Experts of a small language model.
Size: 10 layers, vocabulary 4575, 33.8M parameters.
Experts: 48 tanh GELU neurons an expert, 6 picks a token.
Training: a variant of Muon for the experts, 314M tokens, 9571 steps.
Below are experts of layer 6 (counted from 0) of a mixture-of-experts language model. Rows are named router (the router's row for the expert), down (a neuron's output weights, with its number) and show model dimensions 0-127. Each number is 500 + 50 x the weight over its row's rms, rounded and kept within 0 to 999. Numbers have three digits each.
Before each expert's rows: "raises" lists some tokens whose logits its average output raises strongly, later layers aside. This comes from a sample of Wikipedia text that the model never trained on.

# expert 224
raises: "===", "iving", "uments"
router:468422465502497442560511502586523650547417539480491518447458529498543483460563481511541531511569469539581537529504585523484500508454538475462466493530546456531405416441500523422582445514412529600465455409456594360497601555454456579515486551493577454525523558522532531503503456452585495421534498480504442507444530469466463417544565486475434416514440533479450558498500489443503471501489
down0:487559577463484446488517528428419509449545551553404512590513456521532511492415432427457537563575535471580492569541516455557460522436576523518509492505469474543573412480456487451494487472454378560440520516560573527494527620543497464553615581478523520512537495429536471422468510395514496533493530534506522445494405433451474451566446521550540465597468502461427476521529482596499461461464
down1:575489502481600462512547426457420523580546474511592558583488551472494606388514488580496486515578457463464506546511506471369470520531430507436530404560581446378532475555457531506500547519539510575523476445460498543516511445532473530519504443546485570512427533605484489493499435453467500471496493516518541453457463451479423487534473515522493515535476441382379550540552454497482596533537
down2:536462549549488457580509472597504415525426614449491441486462537485413481503476427418516525568566444550429487432546428550541517413478527547510591460504474462492547578468430529536525548435520461441496424513598508630531434493515558592472564524562441441518470487462523537510407506505486500461518514530519407481546459462475558638467562501503442547436518472498463505533500524415518479471512
down3:431535497543497455509503489541488538532567461477587563501486583540544545511574488512539483527422468476513491454507572510444520533528471538480489550431403488492509500458347485523535525537434512472399620413502565415466462530513524471624508477490462467513502531478559460437535460474536556548471597486442396531449537483491512548563535469523386470567466479571532499459381493381490531564552
down4:486426432540435522472504414573490477516618571464497504504424450487469492527450427494628452526460484519451490492590564413453487553482575453561503557517468531551594451435534508474499562458493444537505530560477545576438525438555531534509438446478472520568500523516598471546438503427489493541535586469471444521503447406510531539572479524440528419522464492510528625481566473478450527474374
down5:531516450504488468536425535495419465522516538495553501407575465553494469489557555472541470463409495503507517572496484481620403556466581508551524371601563508528470546510540454513514558480451479492431426509433545508543525569540469593439412475489484537504506572553467543519520490436458504547506542554520541495446510445361361480495578467428456549565494479512559477508555462422553501424523
down6:545420548451535464489483569560535452613482513488488438564482490391473527486486520531464447499497567532442508481582502477489540449569439441552523522495431450484481579514563407524563549503538434469501564555494491582481479522449450501443427396645467415637519485375453470471516524487417578480479474515512518473492586478535552520491465553477581452426490577488555487510496549468527446518525
down7:455545466537574436477500484534480462531389431546528557457462482520531500543588568484457492373563585525547444482518465590431477473528491505583507546466507519531490471479560490394489441466407521540534478496463423465428501631473556453503522501450473512531446451497450511451435546478567463487447626433520486531438486483454503591564497507623542571570544517421540545435580470490499504493482
down8:438568531547520511565491503500411477506443500383591457385563502543460438604515488475507467521516558608499579479448399447557527439448443477504504562465501477510574493458523493576567468528447379440500544566516524485457443443398474506540540527530562519555562529499535490436468475479570596454504586470504466479527400545489452580523463570455539448462457472488474563458563541472478485538509
down9:440552423549576611418496502546549503495534455477550541505588469445439454474452615519443447446463397475527548389576484448605499460484449433510524495525558541502507554441532534504437491477539475527503522490466482384432483527434492511513489496516555538493478577519499448489482426575517542542495367522442490443537519546553585514500484438556514580561437551485556472481508600478438457578487
down10:495458525466530427394501548444463516485361461499481426499422420549534555573497516525440462498480478376526559542483556475532538544535551537559424506444577577533459460477491506477561462556456529543545478486519396464527527596422460515471504550441480572496503540519466505532523422474509532491607530458388403597596460517532549466466546499501471550530509453588538442537533554518466517471428
down11:510540431493433487572543471472474495471429528429414489464544528507483501379489512588505551403521535509445452526504541500425485447612560519566502361519501468438559519566497548457523436464524491413548516582584505554432599549472544536533598499467492515437495476607553475462538509521530486468523473476573427510532504501527476556523462454546554569373471470489494416432440520469568539465484
down12:495499484528523494475522553464448515468581532543531507474460530545562426565480517464508556498539579433449489486403512525394531436507472482482534574496504502504546557488522538451515484485495473540411482542452484531413492498395555488484570547468525509501390491576516459514444394530523585476475621493461391414520533552641498583485543481525415451510479421498493551631520508483556499399446
down13:467561535528406453562437495496555415492520545532334541527562492506559513488460469485454601553485502513582431457342544546520488582465516444450543434494563542491464517563541445509495500488457422456595418547470443489487489492418403518492553505530422492509561496584567604527559526505452571536501531522441559519486575531488426498438478485501433441533510492520490454509445472558519487521515
down14:470487427565462531424487465504483498537567505482451532540489466531486441427496428429526487482454513540579535515438577452478520511537511468407578483504603537455429493465413506566610556594424505535374490504585381499600516486557532508491534494496505464581502476520544471497546532505379576459449516542589460468494514581509435488546548496468580506459474530527534470485404526380521503497522
down15:514636478506563566430493395534476569523591512534423447529578416597487433452524510453487420494516458539592411555536458548411467431474527524545475541426456472444429529513520524481422512428519587489527448524492398525504480438573580518456563504546529480496552531466523550486521490587451457470512483560469485525531458534513491494428463504554476576549442469586560494415477534468516445559451

# expert 137
raises: "ous", "ings", "use", " rights", "ure", "iness"
router:465468481478496557482450474572521564565438558515538627474527493548501514431491493480511452462516428568481479474424566552524528540524561495479552455570524472446427449475469575520445456451606617591520468462467544460581593488516425464466469536459463488555500453498556552459488480492531529452454435463527443508417523545553523441524598511406498455481394569488416505597488517389571468485521
down0:539587479462508601533449616527518522500409480454380556509453459511452528522433516561431529467610438557415428515583572489522545554494500491400508513499490509571506407482527538390444563478549555456529524514431550414488461498420563432510484528549505502502473546532465481402522475566545514449490542488597512498531470477510428495472428567532471514477433513556511625450483508490496434496510
down1:441482470420494480451522522527499579537520481436451497491443571445507408514498457606468491527579455590527403596518516599544480478426520505443480492550464397464529519546433460385462520476495522514544510495406501476448512500427364546549473462506488551613539453560571497514549445527515551502518552573480498511476512536531493451505473592470475383482565556464523503586553513501566543424455
down2:511535526524541426518528421563438499412536501482436485683556464479482517584490484625518490412503514566494505491547592474462538494519512533532374478568445461498471475468439431464511573506463495463435534490497449471476528549476462514536536472567494471515485481501473546510577592541471582482522558442429510465473409525415500526469515466646479527462476512447531581518393486405527505522532
down3:479470437535558435451467610551437493513584480453540409471467459523518485454523517501551554498491495531441439516536540540501500458573484538497600516478544390500560497373545480481555484642504515453461492447468477499415476528433491501558480568463572512463587461484472604499399490496412634494465447444515556551491511533470483518505498493439582563548499579491492498460568468470401523543436
down4:565500507447598533524432472523506569450549544506406448521509531468516512414501461390438536453455481483554511552438488498506482483499652559535572483513575504621555532497503505486562514496557492547412519399508464504666428435473503519462528518528572465467472494479473576475497430472453503475517543506487503492445507576461565453543469483532508463389565470428586417517519539468464405516502
down5:416535459514538454575478518553476490431479542492517438513501474457507517519462448454491539465498455519553590390485480428432563552566443482547438491522452492519512550522487458604503512516572502516510483470466563574481578526396536458487460488420383446487594535459507537578404433411555487548520588581429473585473525443496496550422563471590478603549482550473484514549520476519491510474397
down6:583469379487436474560474527518597486455510495525478561556513581470418526448446443449433512455514499537621477505511511502542465592490399493466581454484484506481523516569439490576493549507534522494399554493539500427528540546460583501498420486479407506562556554495493570436481433430490529422511465536482562530425547432538461546574490503594549498532384495397524452504554517445559489476513
down7:529555421485436502488471511498518513457514459510441443542504548545426528496498474560537459533442467486462447432527469537502546583596500392528441613479533587473412448453492555542561520525448525471485533545517533593539444483522553514496441526478461549480454437527520410478588497487515440535541453492497534391544443438533519474521610590551486536463541465435564501356414520599467588476502
down8:466478506469542463538498576413499437481493559498543526493448407470460508421479428527549521514519454426489508526436535489548568563494599501481597395541533527462422524475411449460617449522572402538504499554522509552419521489557540508481536554544485471486513404545530524569512602496393510553570613571488435483406489525499474550532382538501505515428516524483502473459414514443487536510505
down9:531470459515451459482498533399519443629469449487480510558514444513485455436481576393459557573510543439535559443503470530484461571424504446531518526569493489549592458597428458469533576473527538502524546429426499502500453499510580494564438510555496458552603484520431527407501430588530481494459432489477441561594527506432412433465605465474530486495592507497478500525501528554535427568517
down10:556509539480548446529543461473358472494480382396561581418546483568516545404570472462435497477487417390380517517461502537488460498549480511507511575566498453487489498536503497466485454499565536472572548476501548489552527563476508515455501495550398461507527493497406491464432566516553485421605524540476530552525587596517513508476403453492508529528469492526504478516527564557376539545545
down11:539494420459463480454450537458498482451472633520575549520450605463523541494567537448462556514516471495499528441541556425556515497573555569547529451529472596501437414460537566478538545393465456484549431447486661489455519554507505464442553511510479469472407484486425445630499450459542431513525516464496441618543537433520503535527560441450444485437541500504530485474514513474551497460455
down12:423516439553580507501481498576439488498593534471496526473521440538539548495519452515463484549499437494500511419428445480415417482487476505534524478481526555412531544480586415456449437538507463556484543572506333454474564504517478513521508510618534625475517412549482544483568578406542500525586517496520495522606449459412539501478462526521561496546460462439443553522407504555511468547464
down13:507437567508519483493563480632527568449508532498467478502467650469545521472505453486440561426512458587407469467437501484479529463434527437560517584474529495499437473443519524470491455484408562470504446518531401484492485565584540504448407549579543495440524460465518514512434539550532505486527531375446499484486501527447470457493466567589641479576477481475611494474523536532463446573468
down14:511560505441504503443459573532483466614548444496462522459506437495468575481526565454552467449540578557524499467549475496477480392561579478554417411474478424598485466483529528512410466502526426478428497458493536545471533496569489508472354489470531493525434516550435530450442508493473545380509502513470467562536471549490515488459589468533512465602514576464563512521616447484459597549590
down15:468513467518461490484390469490589548455514527505498511516505528482520542603495511526519470515531419562524440549552482545499472433413490466596598543471458551569577428533545528460492469558522499405558462453399445464448440573515526553551520505479548510381494483531569536497514386412466432462548505534570504473534569506637507422461454624510421489503476466515418494477461448491525511488545

# expert 25
raises: "aries", "ators", "ability", "ages", "age", "ary"
router:525456469462426577525480462523490557621514543437551525414437479441476549493547425476539531461535501526413455501482549557600476578550528474488488513533509488549416452548467585578488466442468527538462452607478557557562595529636484506481453590543440427524529557449549467446457458554482417567468515456496480568450467560502529473538522506476483446547501541477391507492517524434487464395462
down0:488536501470548570477437523456538474518512546441406444498477506587562526506485454434524535549473476496465517417406444629419556410498497444495397553503561536530496474437501454482535466446543518510480454492520456409519597523453548545527495558482433601454480554447514526626510471537511514538563428490527461558540475511507473471448535590610450482617514571518568446447435480528429462497477
down1:410559481454422544415563529494476495416445548602427564480528456512519418553471466501591504511437485538533612447581488462412576548480496548553551631477457565487522478394471448539517506472498477515536513501538465484471507563500561496527499437536473509510473480405506512466513542587564425455521518490496629510499532509469494518470423402536542469511554460543502514463405448568428493533409
down2:545394449450526413525431524566478524472485459459497555512461468515427561516542518562527538509520518498465473568472390514457452458474462480546473587537499501505561515586496395582516576590486492565462538603594563440457597509469546422477511474556491625570511514462552485452454480422475556453479548474454554502541561494464521493454435443388482440512581518490499545482455408462526454544468
down3:440501524488622491554533483470398505464475489435453471446416512577433482437477546493524439507599444527563529486463482502547519561540498554557539432485509480418543525565473532479456604488542485550599484479587448498494513514472573517523438619522447527471508466369492511552452460464415483434527541515598479396460556590503404538539560418560438504472509526572532487468466478509475455516515
down4:521512487492545498539443621534526512495498410581463590503490481427520486586501504500452551522452444570516534481535512564584490474535496431486571483500526438501441653461547520536380555511471455501474545429459456562479545462514371512453510558464588527462491487632441438464559473526506425538478458549565486466500536591520467481483496438424435413481476461489464499467534550504534536403550
down5:532598492582556437451525448535548578508476440552383529462488568508472510489575614501510540465466546477456559449592474452566412497538519535404388533457451438496499535419446434427602465483447529461533514493467538456599444524490486587515564525446490513521510482461438477475542445590492443521448600506501468512449517552486525481443441470541550463408564473482522478477530564593512483526511
down6:451533491480469507488518597596476475509465361540488434556480441525473425532485467476491471544565466452545554513547453565490574482544427455441459458530465529501414523488383590461480506475499556463453529542454484457568542557422507540507590472558505518572512466457497447519437495590477455525502540544497421543488527512463528575498631626449545439504421477518508553526593439423503488558431
down7:487546466442415569500553504377460490577532480534498515436474537400480517521542573502521403530475520472461553482464455550490530453450471600477559433468439507523547519484443476506424429529552603592550380525527465495468456491447517498590483504446491604537525472565518523512435467595620504455499499528436579462548551580488507458521461480541497477477505501550437499351516469541540525536449
down8:530577481456431465480471539380575432507534484458473455479527483525533449538468525542511492515557528501524437452466538638522566439430424530517553513525589476499615462530498545506543585436566513451545498452561500395499419420521491516509506460481471468515570463493507470448550519545441530510575605442494407428587488482498439392534421608452540541490454537531515524502402540500515489548493
down9:483531522542515529518519500518407481488546589504450455477399502500503485484549526549449494550482468477521542480530443449489464542443442579448474431561484476477507481526534467528511527463656571497473643546472493502480370576477460485469547456405534538493572548421560516535582548539502444425441612466524437510478479447510560437515420515486497560490414536431475575504504584444419466576522
down10:479518533490449537475432450537540438531451403540490468535468505492503608519406462458491517600568558458580476541560499489481511518560491559490463493491503617446486455585456482617459440467471518500508457484490484512478491550560427410518421444429467473634549452407550491513432548496432517499456546511466520493550563407505408541553566469514495555417471541543468440525575537516496480552605
down11:466554552477413537524541497482446421528430479502466528518498452508558427521490539483481566626473465540499558562546547286530463511392596492612513502445525537491515429448512476528569439492532429491513489452650499525456409462600482466530475496504489544515463463505592544501463535481556403531494509439467483455504602532495453495566444544502496511472475533537531497513524472497435511489502
down12:502500539505459468526513429514520443427505520465459501535555454500448514456404447478593484523500476465592565472475489441525532461491521561536502561612638502600509566525463585497498511408465465503479535490479506502414423494502411485439499490454503537507576503534357431559479445466510545511586526518476460453519426550534507561447487480553444571571519457541595523553540385482480522570400
down13:491466561567555505505506507517526475491508528566375458487547483484705484434531379490509556475491479509487461504506453493484511482503551425559475436502538422521388493439496498453472530464518560502529426484563468563439468580556555463476476544436444520465560487517440442540530526548502548501538542508510519617379552540598448553445431473479498529584513482493448550412551412485512500530508
down14:489528487517455508437490501531560507509498500493466515545471583464428455516505434557472577504534503457453432501582412438467559478503525513512521569572438550412543474400551466446524486520432516493550464502552525555450511487578545490512462465576625505494450447572499402550422482562576410378428527531520523513456501446467519515584544586482519479447390600512517427516442509554490595534445
down15:546524606567498492557538481432505431462456578532466534521456541577498450528455479469501450547434493523487523492444499503382559521547568444594507445464498510584582563470550468497539518420565503467464514558469630522541525482393561563500456479536534396420364528495558523532543446467447593488500552464397522457520534503391466528505491553568484487448499487549497446531455508453467453472484